Experts of a small language model.
Size: 12 layers, width 320, vocabulary 6323.
Experts: 16 experts in each of 12 layers, 192 SwiGLU neurons an expert, 2 picks a token, a sigmoid router.
Training: a variant of Muon for the experts, 1469M tokens.
Below are experts of layer 9 (counted from 0) of a mixture-of-experts language model. Rows are named router (the router's row for the expert), gate (a neuron's input weights, with its number), up (a neuron's input weights, with its number) and show model dimensions 0-63. Each number is 500 + 40 x the weight over its row's rms, rounded and kept within 0 to 999. Numbers have three digits each.
Before each expert's rows: a language model's description of what the expert responds to. This comes from a sample of Wikipedia text that the model never trained on.

# expert 2
What it handles: Prepositions and function words after a noun (of, in, by, with) and last words of infobox field labels before a colon, such as Created by, Course length.
router:567578486523474507410499466512510492545480514492444506455564521482524494472532442546490550473547436446480481413578430502502497530526476461534486516491505526511473468536505420569467513547535566
gate5:479568524514560479491397482608544510523511558553491547530506574490521537467542433502451454456530486499493505500560480488448563507570451510490498454530535489519480512535553424550535508511546524
up5:468476487548505561486457478466544497529430456520528518463531523470494543504451450560528516547490575473501503504483497474536534520466420606500572525486470500488505536487520506536492499501472526
gate6:470530556465574529530478539500481521499528491477481468502461509477507518444499522497550499521502500478433502438542427470448535559447487492526485485515452506488517486536499486498496505539543475
up6:445494476425472516472535515455474567493493529468483486464537457436498431510494436484482535468447527510477522505475555487461482485535476548549520469569514496566465480448527497511489494446547549
gate7:532511500512488544431510456615564615528503524445408460510510481487530534506529498542475475450556475481548527479581479448481454524546545528466536492479417577454463488446505440548512451491529539
up7:441490456446530512515495475502462524536486493564553476502514519492547510497497527520509479586490545526590529416519526515509560456519530470557505488495449459573496487529456562519592402461496444
gate8:546549498486481481408460526539487562499500528562541516403512495518461449452481457517534577522541410478506467474552446486551534456492468469509447563561482546494535500438495477460534460490498562
up8:480507527507518523490546554449565565476505514499545488428514470545517579479476526487484516552471570568480530453464485515517529498441411517482513539539463483506503524438504501451527515468489469
gate9:563533522505491443443570496519526572504493504437534483500565493488470515525567540576508561388429498489464515453546451445462480555609472490463500553517480558518486445447537463531459472467533463
up9:501507580450472471576536508462420476460569550480461528447468530514443466481476569486583532442524497518524483512445466515532520449505481536512458503445499512493522406528471508485472498561567555
gate10:492563511527474438521605470465537481554547491510568482467539491506496575486514561534520493472495367516506452462470473529507496450500502495500539495523541495440465455469470501525488465448537528
up10:520481511447523486456477461482497496574505548577544546458610515467401507508472523553449531502485498438488499476528491569513454544499516584484423517429504482464516562436575489452515506504484498
gate11:548577552580562530525452431509451492564465587496560535523530472467530511465514496530525585546423414505515467562498472569517546491485542495482546546534466494549509539509517549498513562528506561
up11:544553463485577448519539432534412484498537457494497500509466459497523528447525528569545550479507490503485474495442406511514463507509454536470492503486431472525531500467453496512501419524467515
gate12:546521433550466437428553465442460472543456461418455517466494469544525502491493467437461533466506432530420508428526522539485515598499538452460548491539434560479450453525506467507509588529530578
up12:488461458561531425519388519487505526521508424513465555500435520527508602514460535521471452565449532517583500545520500420502469477531478544498507485451430476502571474497456444500456497490431513
gate13:515556535507601494476467555479501587485490488474468530463595553481522500535424473592449517513527485554505469399504504458465534478450442477493529439512516549476453502511463424549548529564508478
up13:543459491524508505574537464436480482542517520501457522544486493481464533473456475517499503521466446457457550461473476441565536488496530443487423523458521558485490522515467472513525562527504492
gate14:499489609530527529423512472459484485554461517462495513528585546517583558537534512492499561467497452464492513482522500530448516551514492548533531564511483559491540488493477455459474569503482524
up14:468522535506511503431500490495514435456445585445484558606529554511542480510533493462483535517513490565548476548507497465490524431513610509520566474570455507462474522486542527479550548446506503
gate15:533522509544484437478447523443515548467500481542467551428560493465540508444497477560527629518484551479447506498459510506550496491481467476501540540472512488475455451471532537621552484528501493
up15:499483438537481522522489420499474464583443498489461456498562544482478499486488527512496447426512514569489476478489496492434522500464502526479504521412467439510445478453477509522507469526534536
gate16:483532499494517547507477525489478547459501509483511460517544439499513464473469513576574550496499452487558532434552517586504523498521448457466485471534447529484492550506563511478496545497479533
up16:519489470560512432564460468508490505533411528588494535486462517581565501498493549480473528477455543530475546519531558455486429524447497505477432508504474521499501460473452532489474453559550477
gate17:496517478503494434454499481464500525477451516488520532426516485572539582440493491560533517464510463448454509426492441451470622487486517499473469553601409535551530460513483450408452514539514510
up17:452497471459510526599436508483460492530399492559429566493560513550432428571506504530537535541505503451547488417519493478465451483499505495468503495510523564462540498448521539535475428527476521
gate18:520519453555547552489502463553464561599501478494499469471516528516520485491489464510463579478551419479526466477538463475477505465494514550557512513494480560474545509477520503467491524501445553
up18:564530533515423553519508516538518510582485438479553517464434545474568455537540516482506530498439473477479524419483461449555471545537471491473458467486445576434510447477513512488515527504523507
gate19:532561535497565498463572540469506528490531487563486528487513511549529486486525470518572535463549480579443424430522516448448491500578533518557542473536443463498504598550490552462453521563508559
up19:522457488544566435553585473433539398486463495417455535435476523480458514514500455474578509485528442453457477531583477523488493571484451486499529477524509518543464495519507490516557439538453480
gate20:539568475472516525466533548567522507516440489481535443434550481497510480475510489553574474456487439490493592446512483441485575530476509425481514511490454521498503474488583439469531551515553485
up20:481528532491524480515480412482542520471478468515481534489496484441459517493507419527505505470394542589494453524503495555501510463449560451496532545534462467454481504465496570507515475465506514
gate21:506609492498568486514503484453603561510512508484454502517470477396511460393523506542511562473536539557436493499571472452534581494493514456507482453501547525520539558547508496574539491456490493
up21:520507478465486441447507553527509499545534420456453532454513564493576441507535495546549503537472567465487465494553458540504470497529462445543480448483494543532453503507459542483517519533508598
gate22:451538490576455551462456397425528557541521549468523475452455543498478446504505485483500549437472489495500622465505428484505562501529482463447480492492493514463467558498503521541534487441466554
up22:509543498495538456509510499536421532496473500571533514536455452511427488505500541552457542498481503516551435446539438496474461518509548478471555517497587555443480482472556496490519536486515442
gate23:540574503558546615431440527517520449545533462529486456464604530423525538527533494577513503481501523518494446514529417480477526476537573516476505487583544552474507582487457491473460565559493504
up23:581500479532487464428509455508459571402487379488537489511498479472542462623576488538451567487478480459511510454470508525507547505472515480480467522507548553566585514435563488478573429475494503
gate24:508589530437535484516537447410515552517502503509459572445499508500443483522542556543579524527500507481505467493486437497476512459508549446509531522543550468506446512533499563520510542561534490
up24:556464471430586517475497571518476537438401513451485528497548544535475568472501490460484442464561520496543557625453506490541510543490589489421450492527528533534523527546544419462475467468583537
gate25:501512498505493550528445439496538486485475616504457485465511525531508613501506514494474548458566499491565570513501461499482477551491464497466438496563455460501483482505493514557520556529544506
up25:547513544559498527491544447521539594407540427454523479515507391514476549505495535533436540556511499507520527412485527482463488438542476453475473486484462523464475485547510500552527558458514536
gate26:449559462570522517479522524472466532561471521494501523380400409500497485541523493491468572513482542449503481497518444494476487515486532529480541576470539513497497551491398444529482547539493480
up26:494511554477530492389445546498505512541496476570511580502406467434453509525511514510482474511434558508500473594493551466456555504435483483460523518513467544483541443531467470552508448504512500
gate27:561588535530550476461527517475556508572448399482499507451481546489526531540540480495517566515523411503474514483508426439540444494498507520498450444537460485549558523613456508509531540589506500
up27:433485490505483554506435512535491521508487499515493500548526505534478529488384508546527447528538544483518538494492482574465505481528477529511513516459442558524456535511504446558447424563441464
gate28:509522521544537487424408461533617460592490453467462494506430572484528481540508518510478517520539504556487476478526523516504558544539464560497428505492443503558490481492486469551585554482453535
up28:491511462494457491474515521526500505511491502535483565485519552565486518540480512452485502442532462434450539507476555540439425507449484452585520478534498510519510521463507518397469488557501546
gate29:521600509459498452497504516411514538523475458443465536459522503544542477471488480426541535437498419483518497436502500533448518420625508534448537514500501530484515491467512491552445543426539488
up29:491516499519513384485525460499487517531514487490513430561427467472456438449588507500525458472528542491452553495574529453492443549447484525478444460486444564493453488501527505553560497484470513
gate30:471527500454458516437466473497508490526515556549454475490467494577547549482519483538490525504515420436530477567554436474433536537548503482501556583506511422530502551586446471512489474496462494
up30:435514508520500467495472521483527480416476526521480481501475500506563516500489522566488496495507551529528440476511476468515434421515426537430498530486448441488444592448533556505440409552462486
gate31:576530540512493550466469523421532564470488528517456470503475400480483504502530586518492529395490508529510559425497444433446496522459541556501516466532535555499446555523561461531498561482483532
up31:501481426474446512557549536488576488565513484501503537484481481569593517446448488490527413537515509552516512497507456463538489467544446405565496474504503517486526511506509457389505451553447461
gate32:532562480529521485429495475534464519501456517468526482445489536570457442442518515521536498438442497471471533525551496462379547528500534483535460497507471539508499526487453523536507554458504509
up32:503519510448534479531548432439515511488555490518535523504500511525515467477466519430526526477472556429403525462475479463563563513539552553465569524471559450467535493513515498549564540483487494
gate33:500534496592495493518439523493544547559518495459442508440483522460523471523514431542481540510501485571480525520514490478448497519475485497569431491516463514473479537460496513482568551493448549
up33:500491495485472501538548456474503538447521522506528468524526564479624501512515516512497504520502456535458382556573474484500572511506520561527546538440409470556531504511529527421543428441474486
gate34:517544452539430497477455420541503545537527519467499489494529479486497503471561427468368519424455490510437501510432492447535537479522548460540493492580520449444454484527530501544465475492511583
up34:512512500498451462498494523491473436486496540536508561496481464480495586555477554486458514477502563472525571560526453445523574575489525493448442489499565433496526569476497453506431511572418509
gate35:545573491554558442485446477574475472440500560426454399465535537541479544525561531481489558536583498471498526551515507530464382533430553472498497509481443507503462513531530532557479469496514530
up35:515509509443477481526514517503514492493513482452485491461537563506476494504457484504516465533556490528517480501413471529496587509462552414530467467545459531468412474505554492538513527521463494
gate36:498585503530537477517474527503473493574493545493471419460478529445501483511521543465449528430490498533427473498476474404510536530457567537489528405541512475522539512519521476473479530512488571
up36:444518473464517470574517521496474442531528452513438475527493497575473510602550419573523532491479487546525487422507490462490532503506485519558483508543444516540493528483497480510539457464515494
gate37:497568470558588496519484484546492472555504469474527498463467492532563542556531530471475506447509483482570499517503513551480521482478447501479485486475504472480519459403459483542496489464506525
up37:563492500456475542444419497461459551483526559599569487539518540498466507497499547502514485482440509481594433442445515466560544486519486548538518539481546505504473516496469549509489522517481542
gate38:517571475497496485563450491519527491472554562562492524512521500531536517509478472511524529574507509497424496478475535522415472486541505504535550515550548484439443474515452451522490493430524529
up38:502527532442564525522440511512537493480552482470520546492435460530493500474542561530435483497465520452447521467572516484585428493496552505480500529518412482472488571514521462397521500475511440
gate39:565486445536533563517494483552489493535460458495451461489522542507546517515462456529498582470484523471502513507463519401449573540489506505496508500466514512545508509476544481531505542481493519
up39:447521454527482525468533476453483543450566495569463537430482451561527513515515516494491517491534529445521490529498457507435474510558507444577493500502519548507553544470487501444486515463482499
gate40:454526449543537521546458575446461494518501477501430479515501474493473510475567533460477495492556526449459546551545470477536506496514494497482503534458426529486503533475559533505577525480569532
up40:514434570449438526488562494535563516513441509442539519499512534529487549526468431488474585479415548524512444543527508517518510473446535530460527454500511460514492524552476431577485522529460483
gate41:578486477543533500497452524409511526531582510484488452450603550485491482474484479449545562500555454495528559486524443443488471486517571478528545520476418525551485523518509460471470566475560506
up41:537472591498525476366439493576517520534568519516399519523493459569468465536421528448499511477514503582509539509540504529480505473482433477486498509515478474602544461525529407461515468458513532
gate42:527531447532529449462501514511478506545549472463516521451496485484486466418476432491530473495487448463524479555524447486452495517547539507517503499472543564561504549535466485477522468483557519
up42:484512538440492516436545528501514495477481511538465539496537514453487502544511482489515454514528528423499508565477488531529455455570527531503513542480507558411485537596485562488442481401489516
gate43:456549506560574463504479474504519538488448584495544537510525558453602487533430497504465486494433488522451496447459512542483510445520546480570431488571496532459535467544509421434582493495479491
up43:504515526554570475445467544525508465518476484552498422524533481528541512466405502561522540464514527567481459527481495502475508499453476457511451502488591558585526440522477499437447491449423518
gate44:524541482480496485481471539540460515478445500475417485480499529574547486512513516549481510459588545493474492537476425517391501511471409469457525489478586541489504454522545512532510525617547531
up44:469522559534559575616531523548492532522488523527503475459633445452532456539524435545486475512423439426522478533488449504459523462446545476441522412461541524434467479550439552524581471461520549
gate45:480550480516513531533419559484542476447507481501552546420472553527562504509463475495493497510491491406517455439460435471497497453462492514477565490501503475422542473486476463506572440516408470
up45:478529549506541539511599481518455473497515470447501533478533438453504512556469507418571483425500502452501575563518515485480513461515514535530467547520539428469505471500460508450484544558486443
gate46:495600469530524588476417493465530473501513450458470602540518459532451467474549429491561503477510530522571533498445423510551587482554498434489507539476540488542528563503517458543478572522545575
up46:477452434496466508415468457523501470542529486479532487501529451501457429467540468476542542413526512533559513510522549488523501487537473479431601477519456550492449558486511483524477461520512458
gate47:500545524521447513469449578449459587522517529413546523504559476513502504460480529524490490486489504480530469470457450520523565463482490465476460569476530460513456511557496499550540489524550571
up47:481511548505589463581470515530509421584535555447506489447527490506466511480502511492461512459474519439445497508468545515460440484512483489400498472466538422481453447486499474457472473553475521
gate48:549586441547516497555468517492490457500423511512458494500473522455513528496479516480489518508428459519490510475470455468470558480485484521584461519490460478491548469445404472479500457549525470
up48:456431491524520533459477548469530547543522513478580432542529455382443452468464531463464547517471481424533526514491498533471447551538536468434556562438508550585476433576506545445455486468447517
gate49:503571521502566501529444504519480493506453463513532508427452469531451568449576512553557495507448495446542501445566475462513477476497509484545516438550453472457545509590509437550488500505550456
up49:479548571550459446532493542451608499519567495474538509454492426582478535526502496525487481439531517504407521522463481514503470488508482534520490512542499522455541515527570529537464443482430469
gate50:531525527492539528494515516504499586431488523499502520473440499490582475546523461473481504503539467482565601456479458457508455445468505491489502473505515546442563492532544496497560525454496464
up50:462478399530551447493475490513423479504530405525526507493542458526438472445432520504499496533535464531568488509513446463571431461495478477440516516505539551441499516485484502521621487588494570
gate51:544522428517565510430497464465472448547439526425496406514516507479506540501540482482488571532539512481490514517436462512473496493550524509502509514537435492465485447496472405474516482519490520
up51:487501520492481530553505442536496413471500543540501522502521487568449530469465460510518479425491503467473514543480482478438377481461544484490546484504517496517472429520442496507462436472489544
gate52:613557516509456455422450438535515475490543481484519493441462458537499531443481494479440565450563455517538487483530515459483473540537481470484490484561475526493479492462563484515465556545502603
up52:476488537581486567535489498521472517474449469543499517469527510452454486468502434469532444528505465542512472477555493471414478560503421469515590508488544419528483449409467520566452481433579504
gate53:517547486515468497485529461461479521535499499527498526465535475476530498453521481548547499504441430432509570563509496584379500540483503461489491493513508519462504531493518499569492583459553558
up53:456489472567473568551453414436566542574518514446533528504516467491554509578628435457461497479548529508548522480537517521507497543522552451532500462430587530481491486401546462544521492511475495
gate54:444566515531501543522511517434544538458451520481452522520502496521491581482504515600488549537447559474509559468514486528514484462576511535522527485560542503463387490513515448531534495539478599
up54:490515494490463509507511488467540449443503473554492502554475520491527533480504548553518562508536472512463488507464501492525531566491477462505495592514458443503497494590486461499507448462483528
gate55:526576486483556466475467574565530499515545521510477478466539454496500455496552549467485599469490474455475475498538464479455478501509489573477490546489471503503462587483461526536447479523510530
up55:458530520572484501414565544501479502495571477491578498494494514460502495546562538481527515532552467469504586530492482504481449473501499592498540540527465468465466454461427532531452511479480490
gate56:585477597492486496445521584520568526559473501509484500501512510496507525482487469538473529411503516468579524499473485497533500489484491536473536494630450568478525525516430500479488527425515417
up56:545531441460474520478552547508542545505538467481418459512526487532521516422410499551491537526527489484449528437524501478528496454521482530508470516486489483575524495551532549496441535471510516
gate57:486550498491594507449500447462483529513540482487555530495477451481525435455484491507469533545532512490565509446407487493491521498490512522422480529547406514455520512452455518494446504441476543
up57:406552484478515543524480509551473536459464479455505460492537424446470465465463542440479450496474469573491503517545513450481483464515507551544579458504518449434528513505509538493539569467527577
gate58:507575465512543458438540553457454481526457517449490467459572515543556503437459414538550529483492457477512454439506524438471540484532495601531478545480483545492446535526507445522463439483488475
up58:442516413568478500376545571508498491481501530523441563479462567480565517487514545539509449525444494509495423406471493526507524522476543510528484550522553447414469439477457540576526538505519546
gate59:617529508561523535487578546506518442487539560482489496412481475519561519442492403537557475498560521425505527585521470505502476479465479488493544535471484517452513534418500456535551538510426561
up59:460515482500481532491548525522526434456489533530507534453471510524542454494521500420529528524519449501460527491496461525453529463440498569461486556446521543505476520429581505523583536512543536
gate60:531471525479448477476553520537548547599495544526472510512488510550498496522524497505590484507501439471502489491530443487545531513447486535500456528486514573469535438523516453489474487494576558
up60:449473540527553549494537506466489543540452525453470517492470440488483452448500482495586545553515422427483505553490505555505536544475490452514550464451553516488527481460494464536499556535449503
gate61:509534486543481513529448527494488503503459541430568519443520542444540502459453446568462446467546553506516531510494510471502530511384387552443514540514480529460539499450535526459495535529495562
up61:489465527537577471518501433439482484523553548538567519539554520533505494574580545436508462473429516502542545539540428494516558545527499491475461604427528405530578465509514536520504518516445538
gate62:467631478540487527374439515497550533533462524411506468469590505460459470499539473562524472530489437540465489458498525554474482498528508470509535533476422493480500510563566465496518475468519464
up62:492554503527470491514448561555475526551482534511506544488430438557546519509499509413518510529390506546529471479471479510517477526514448465510488509488539561537481519426551413466437540459505471
gate63:493534519558585485455490503488506529501483551431536434514518459567645527544413504563499478510537505534484527519554409467472532482493451557507502424468495450481440459462505519509490554517521520
up63:480484505512471436508540496498483464445540546543536467500491539522522561485541418481515521583428470473483468451477471426464509420539459473538510529488583504490554460558554502500533537467518471
gate64:534575555423496480452461470535545492534463480498471518539557497575486397477574482486520494514449512493490579501448537558525585514588506494529472498588464493445546490545513464540495534522500534
up64:502500490482464467493467426481565521446462501439543522445493489507529498453459481509506496526457490453473486576422506495507498442613543474547503489453520560474539545539542599501490470496481472
gate65:470569505474520558436454478582571507521535480480434531478494497473461480477525500520527475462455528477515571537525476531432461511522508466543484546612520535462508525493436532551504575468526479
up65:533444488557502517524476533459488472436529483479473457454531515549482482467437463595610514560518462533424518499491470501487478501466404538510482507511482507448565523455504525503499469556459451
gate66:551560479560479510424528430525491545462492631519456510457495542483506501469465518471527474544537506532496545537475420487572566499463477568467583475519439530508514502451554489519505452501542498
up66:524504501511456461491498472586542549473494502510480463436467488481506488510472499445489527511433484491537538557447499568454447544523472558509505537512527487575517504493497547476514520455502470
gate67:560534493488518458395504455471528524509538481500486547456485556503528407469528458502483524466504439555449602422474468514499413463480487453423511546485545560544494557535474541490455475527552472
up67:485472520509487508556448505479476469558451455563468495516446472491428527556498495474506474522503453435547501506499461479463463499446515493510486465518499488396509551517496459478476575494474540
gate68:500492521553488498455478572449511452430505520505461509542508583606576504519513462529509491522509502532442514539548452526542537461552523542500527526504499467477473546574459442515520554518481455
up68:479467456515535477521569467479515423536427502499514449490503500537589566547535452533512523507509561470570519470539531536497521460480455547443509522616536412538484497543526497508477529470440515
gate69:599564568509496556433576468510586553494523398537484506443514530586498525506599477477475548404463544477514499467593477488533555467497460516497550571493570514473489539487477554554533531501466531
up69:562484543504535538506509548554533546494460514480552477471498393531552545497478520580476519453387522559543551462526451554491488530483556510477445446451465472477504513436501558543465514518520559
gate70:567584545485483528512485469497457535539521532493450467457547465469470443480529430526471541496479474464492564480508498471447464512460491502504554522494469477467502527402498497557496488544511549
up70:523502484516479423528475519510450511530398553517462418521495512528510507491462525525556495528496514464497437566442507504563434525445523464480540463478524546494439556477509478505494491474469507
gate71:515559473519501479457495481533459516553521479500529467497451560447494499473498528467479461458465484490516443528481513514509448445480516515458482469547545544518525532477528573535493516525506469
up71:503572478563496478518475512513490413535501530475499536426481533476545565556446562523487514462501580475478533508464543517555499476520503502478530491495485490506521457454455483458517573552497483
gate72:552517423527542512497464514485538521479512567510462524566544512495594483461561414531513507533494472475470474420579523507480505503490506468523543544484469487548577508511455550555445522549603502
up72:526489551504477548524539417426558529479516523535503544564425534504516486516576480480387520526476399508494488553535474451509467419522432422461492554474449468484510522503530513465470485472521510
gate73:545560550464480488466483486464504596493569520474433476493501430575500516510426521465552522469516459586464455468493424501437526438507511463479508502533505539536506564557443436442533540584508486
up73:484541522571460570547499502448476453395521599511506457480556499506485535499452443478525508526503540473548571562459467499538532477483530437563562502535496471524475456555468511559504535532480494
gate74:553541512503552503490432547509579526500482550456462460479517487447486441474512503458502516469476512512497473495521546495530548421482526499578527461509523532471558522483495509517462504460559474
up74:491550515465526502484571472521525513507581515527503534531456511470453488447502564475507562522454540536545461448585478494506543520515541458536529506502529474422517454445482481515534480481521476
gate75:491560501448508550468492518481455500540449475463450500409535493466598472577440438539520547492518532464477456487510544483502543518520473477499485474510511592448522479497536477559487454542493601
up75:475482510550502487514485519446458534486507579485516500469470496511511467568526529580546480524506482476561486450465576451535506467510574492508500488539445524437472511484488485557502518489511563
gate76:624448511476523515461405523455516512491461508502517506478539520501476501481509505531505544524477527508529459480465503510473525585482448499443548498520525531424476495502591472523518554533512462
up76:469502566428533442528428534552525524444476493489497449519521535554483532497481523521531427529496547509460478553554533508517501523470570473529565481494506501516448536511508523545497570485437505
gate77:544510521499513504557518529473455485500438478443513548530505511520493550470510483502515522503553458506464520429526402456450510466516554486480568506467495511471604527523527462543498565513485494
up77:545563544442482496523539562501559511467539444495458566457488467544490445500530465524435507510519470544505488574471566577513417479470488432445521544485532542469458514500449518451509515486522507
gate78:560531541517495437532504500472546546531546454545477448421494501511528471505461517430513540481548506440533422472478576438579469489526493500483476507397542516484441538497493494547461475529441470
up78:474485503557481494495527467553485463502444460503502605491492492515569507529486463511508445504513485479496551542512478466472478483521512532508504448483452468539454464485505556509423467471531485
gate79:551517499519478480530486500405491468511514500490544504485507467459568476486471497516450530504530537493498504492584484510437503456505495561454529485500528457530460422489519469536501447494530615
up79:550513489506542524441519500490465468454457443527437473544481533479542509455456446538504481477507458568478498473563484517547437519485489489512462537474429407478462563541516498504559502554445579
gate80:476506524541526548502496511528485543520493463504481534548474513534503485486459527512476480508560510457492514545513519465551535495463458506528500436573393475461519510611497478494517553532490515
up80:509478519466529479534466438513532526522511516499473519484529547432603509454540535446490505443535484467555533537460507539493510487490462463544419507554487529548538559487442570487490538582515473
gate81:536526498451476478443502491490472548474482410595521529449511504573500550462574451512495494454525460508487515520451548416424496457526491572552534575465446550493469485519416479555501558582484563
up81:493438471476463471478563527478486492537458496502512530514456530491480535476473504459525481497515543407499526455486539522519517455528488460559506559490502463459490500501466481468536459510475557
gate82:549547457569440510536485552497513472487448465434492478515568518511433517493484504550561545394544444443498575564533475486490481485546502506501469492536478551516454501548543492544509455449455514
up82:454513446484449442554508525504466483531478528469523455552511480514481491446508523487400488457521502514450454451406518493591530458513515527512534423554519445528455536487471483505504407548502480
gate83:538530454515489528539500541514562595523445485476483541507484447484534484530494441549483504454595505388515485448497462488454552493434535501472492477528460494543526522457520461499603456564527569
up83:533479561570418464504583574507523490543543503496556563488488514488530504497477533495495544486546487460480530553462470511489474501391441547449537587507494487483523567502432475518517454589506536
gate84:531582515536511502497559542590549486535491478516489526490520544554526510488524460510516474511589469510520538427487521487545469551479477529405587472485497446528546507489551536549492510499488533
up84:452479513485530453421524529428563496484482498508522513541507528405556542529475516490535497496485478586459477463486516532517537537492509521503509471542507480385471451533495500464554477539438440
gate85:477595524449446539521464520453438536515506533501523499545561472495546460552547410460434441515559524502414479540545478523429428471473531518516513597474513584493495494522500510539534456500495432
up85:483473534447481487535489509462457481498475496504506541550509471491523499481482563491433536408578468460510513518520505526471443465520454497542499438484503473457467461453476472511533493522513523
gate86:488509502572560465481474468435454478516454563602477514481514495580501509506467470485493468518513496461445464482484492463529541461478534477507442551535537497515497543541497541540523514496530505
up86:477518519518489488445477496455506497450490435503473488503497560557504520520449472494465427406486486497496550480544523543463476490434475441552526585535504517499466527467507499489473488497553526
gate87:579575477545486514487471525529494511522506475468482474496531493540529437531546515547528509481515436561462452525528445499491551479505476522507489572529497494525539508509508517544516429581457612
up87:514530505565545613474499465469450490520506445445527381455479490509474505497507501410498514460450543480503543453480454527421498555531401537516467454537460504456479432487540476489535433490467442
gate88:548526534492524542462444494485453518556429424503457495549463589466551466548492511500523585468550443566408512493461510457556536515479499508491550505517601502481552546504494400469445474484495523
up88:478466519518594512481524451434524486516474520503492562493536472434445488506504485516482476509499561534508531525492412450541465439481532483402435498529561520540507536502421543505430547533519478
gate89:500553441508513446497450514482429529588492437523524508454458500490541496438555499487585477434506426490469484434553455464507494432550569475546540503499568558490484518499503426553462518563549568
up89:497491391459488483561472495531537481482541596461526522491499571496542452480531492566497539540476423498504520471467462420510507445544506472501440440480520497513495497487578447491486467556533493
gate90:522536504540587480519489450431554548473585520481468501464468557472518588525494427519453607513479470478490492560488475444557501479484507471473424429465511509531507544534533446525457567480489497
up90:465556441484454510496423502538451455517475501474468512510477450541549461471467474522521504512486510591538499439502541478406458546492476523471473499523516499607461466496504480545500480556551456
gate91:443541598516474490482461508476519451518531527547431488486579459449469463487607506505626560547490523486487495478498491570462526487496496511541575528469515517549488600522466468504537486487535492
up91:555507446468576582456487461508499518466477395502525479557451549510495508501484577487450470532469448496578509508494481444549537515501548494518440464516512505424528484493552445507454516483489483
gate92:571502503559501489512489541467415603530534499478506555462568494492489508511477496486505553488492465541506440495442446508498487539482472559490516497500523526487475483486530538549562437510494532
up92:464503540470518490485497564517547483477553460522468441470557385530472500518418483524441591530512464515528408524545474515582514463434427459452511519522532535521469580526523494509469503535490502
gate93:542503543426548508427485489465472499564508525458477483439568549505515561477532487500473575444492516488477495523513547495469471460548559528453445485506486548501544533499496424512464432516559486
up93:460447448421450518551498484483450531497429450422509471544492492524527440527562553465492449523418567451461440490519521488521474455543419479605507559462502500534577486507444507492476498487549627
gate94:523586482552539602497491504510476458594487463433534559439543555473553548445509461460479533479525497509505453479418461484492512485444460484475415497567448517547545517500441434490563484445471494
up94:513458552444453497499513468499510477496522499503504543514515531494525483499553453496500504473474468409485493496528482539539435449539580562518589516483550489470451526534436564488469542498504492
gate95:513550517531509495541535481432510545575464496445526577449517507512517452528460495501469445482519410456502497498529512516486503533518544519422524546489501443445457542516498499497528523554494502
up95:497533536476509471489463547498538467466412538487517442507474527581509513483548529537538477509466482544492553465424534498479532493424510481565506406500484477475534460501521483491513490505525466
gate96:521519518462527499489505578506536509528514471460498517441550531522481473490498466487513536498396516485482444437503437496458446516521485483521532470545467598502473427491430503506505463542506474
up96:531491447489488439474520546558509508535534523467502434558550530464515423564442529488483522444524480505465470462523436579453472461445505531436496613557555510437456449502562471507527463526489534
gate97:537530601503543508464553504502532522559549464529470492517523510519521429586529492534490479515527488436466450468528495489454564488534453465530508510560470524508487505449448531546530494495471626
up97:469487476511515506499501557505543469488378421506467535559463519489564486478395632462507536480545515490479519519511536464502502513456475505468600407545496573513520547585458515481518544465448539
gate98:499481491496530511448571527489585554536500471494454480491587435497471547452489497596524464423430527500581425520449497513534505509532494501487523476497511508493483515408430458530512569481411562
up98:476488521545471525513474480444496511480506517501463592513449460468546502525431502505448501524473514581485508460485372473469492452531493504543487533443531549446445539563559455485447467514581575
gate99:479578530515510537536535467569495517526548482507561497450551481531470517525472532452494511540449530523519464463544461487481579574478472466555522560497516468487431497462505502512452541530466521
up99:486504508532487484493532541454459523530480513422556499592473510502506549537491493519505543473558471521487530495451522523526506479490451572441476477560554524482540529545503474442518556503431471
gate100:558523495489532487431434519536615501529484519488546452537517520473503493545583532492531474542532543496396590442519473468487587517446551507543511476572464545533468507499526473552473424412518508
up100:490569472497498472501459501552585457460516432509506613513561495537565452423525483486461464573495525569460527514487525508508525460453496386446522495432527527564469564448578536452476480473499593
gate101:480491487544524531532514479515578521479525533456443543525549502551512519486598452556523494465507561457498474431498457466521540575426484529476517537511488471528472542446484473514579575472447490
up101:447479495456532475515467526448553452419432488564461503537482506529462529543494526481608513497508481455521489460531437473515514472504477502433550500470491486503506494513479518467491563441564561
gate102:503592495527512394476571581506549526527530513474479563493506443562528531463452461469472489465470505456523552546464468484441509496500477530484428483458488474579515460520527423472487530542543470
up102:538582489458446489488566547460499499483514554570517443517435547491516406477521437539496569431413481462421528561523573531427524496595530505464418508471480545435483455479491556554517501504465471
gate103:502554585499570498503538505515553509495534425472516534522528497532568537474484508541462509473481523501494522477504551519454543442501452539534528541549545572439448490579518478522504502589507482
up103:482453467484484545502521477512489553501539479485484516465562511485536578512505450504479495498536532485473526519417469520516484448507450567462520500453529503566595465491447493517526518489532527
gate104:464526513514472469536505598552456486519455557463427456527490549479499545503528528480412494476517521461522552465483436437526495498492449554532517529496470488500478518498476489579486493501464506
up104:575454498481540466557520510469479500582506453490614497511500470474449548513439553576500530454480519465493460438519562480513484499515551501475475457624541496530603446532462560505545503500555489
gate105:506506526518591469530506567455525541469528482463522457464528518575495470530460493534522550492524521588512524484545465477515495481496601525498529502438535519493519494552447415502561500449518497
up105:488512564529490508575535440532552500493478427574480477540546493521537473523463491499531580445558503497446521545556506510500543526513500479603519507521481452468497549532482537534520453550527548
gate106:461553544498577446462535465533567513465430538494490504469572481501495475440496503432501569455530492478502514448510477521443526532455527524467438594495532506497473444445456465558535495579495512
up106:539532473492552450521504521546445483528525500463497510524525457471460513550469449514515506493505467482553504513472480490572499469503446470467517399491511530454477526464476513519531523467446492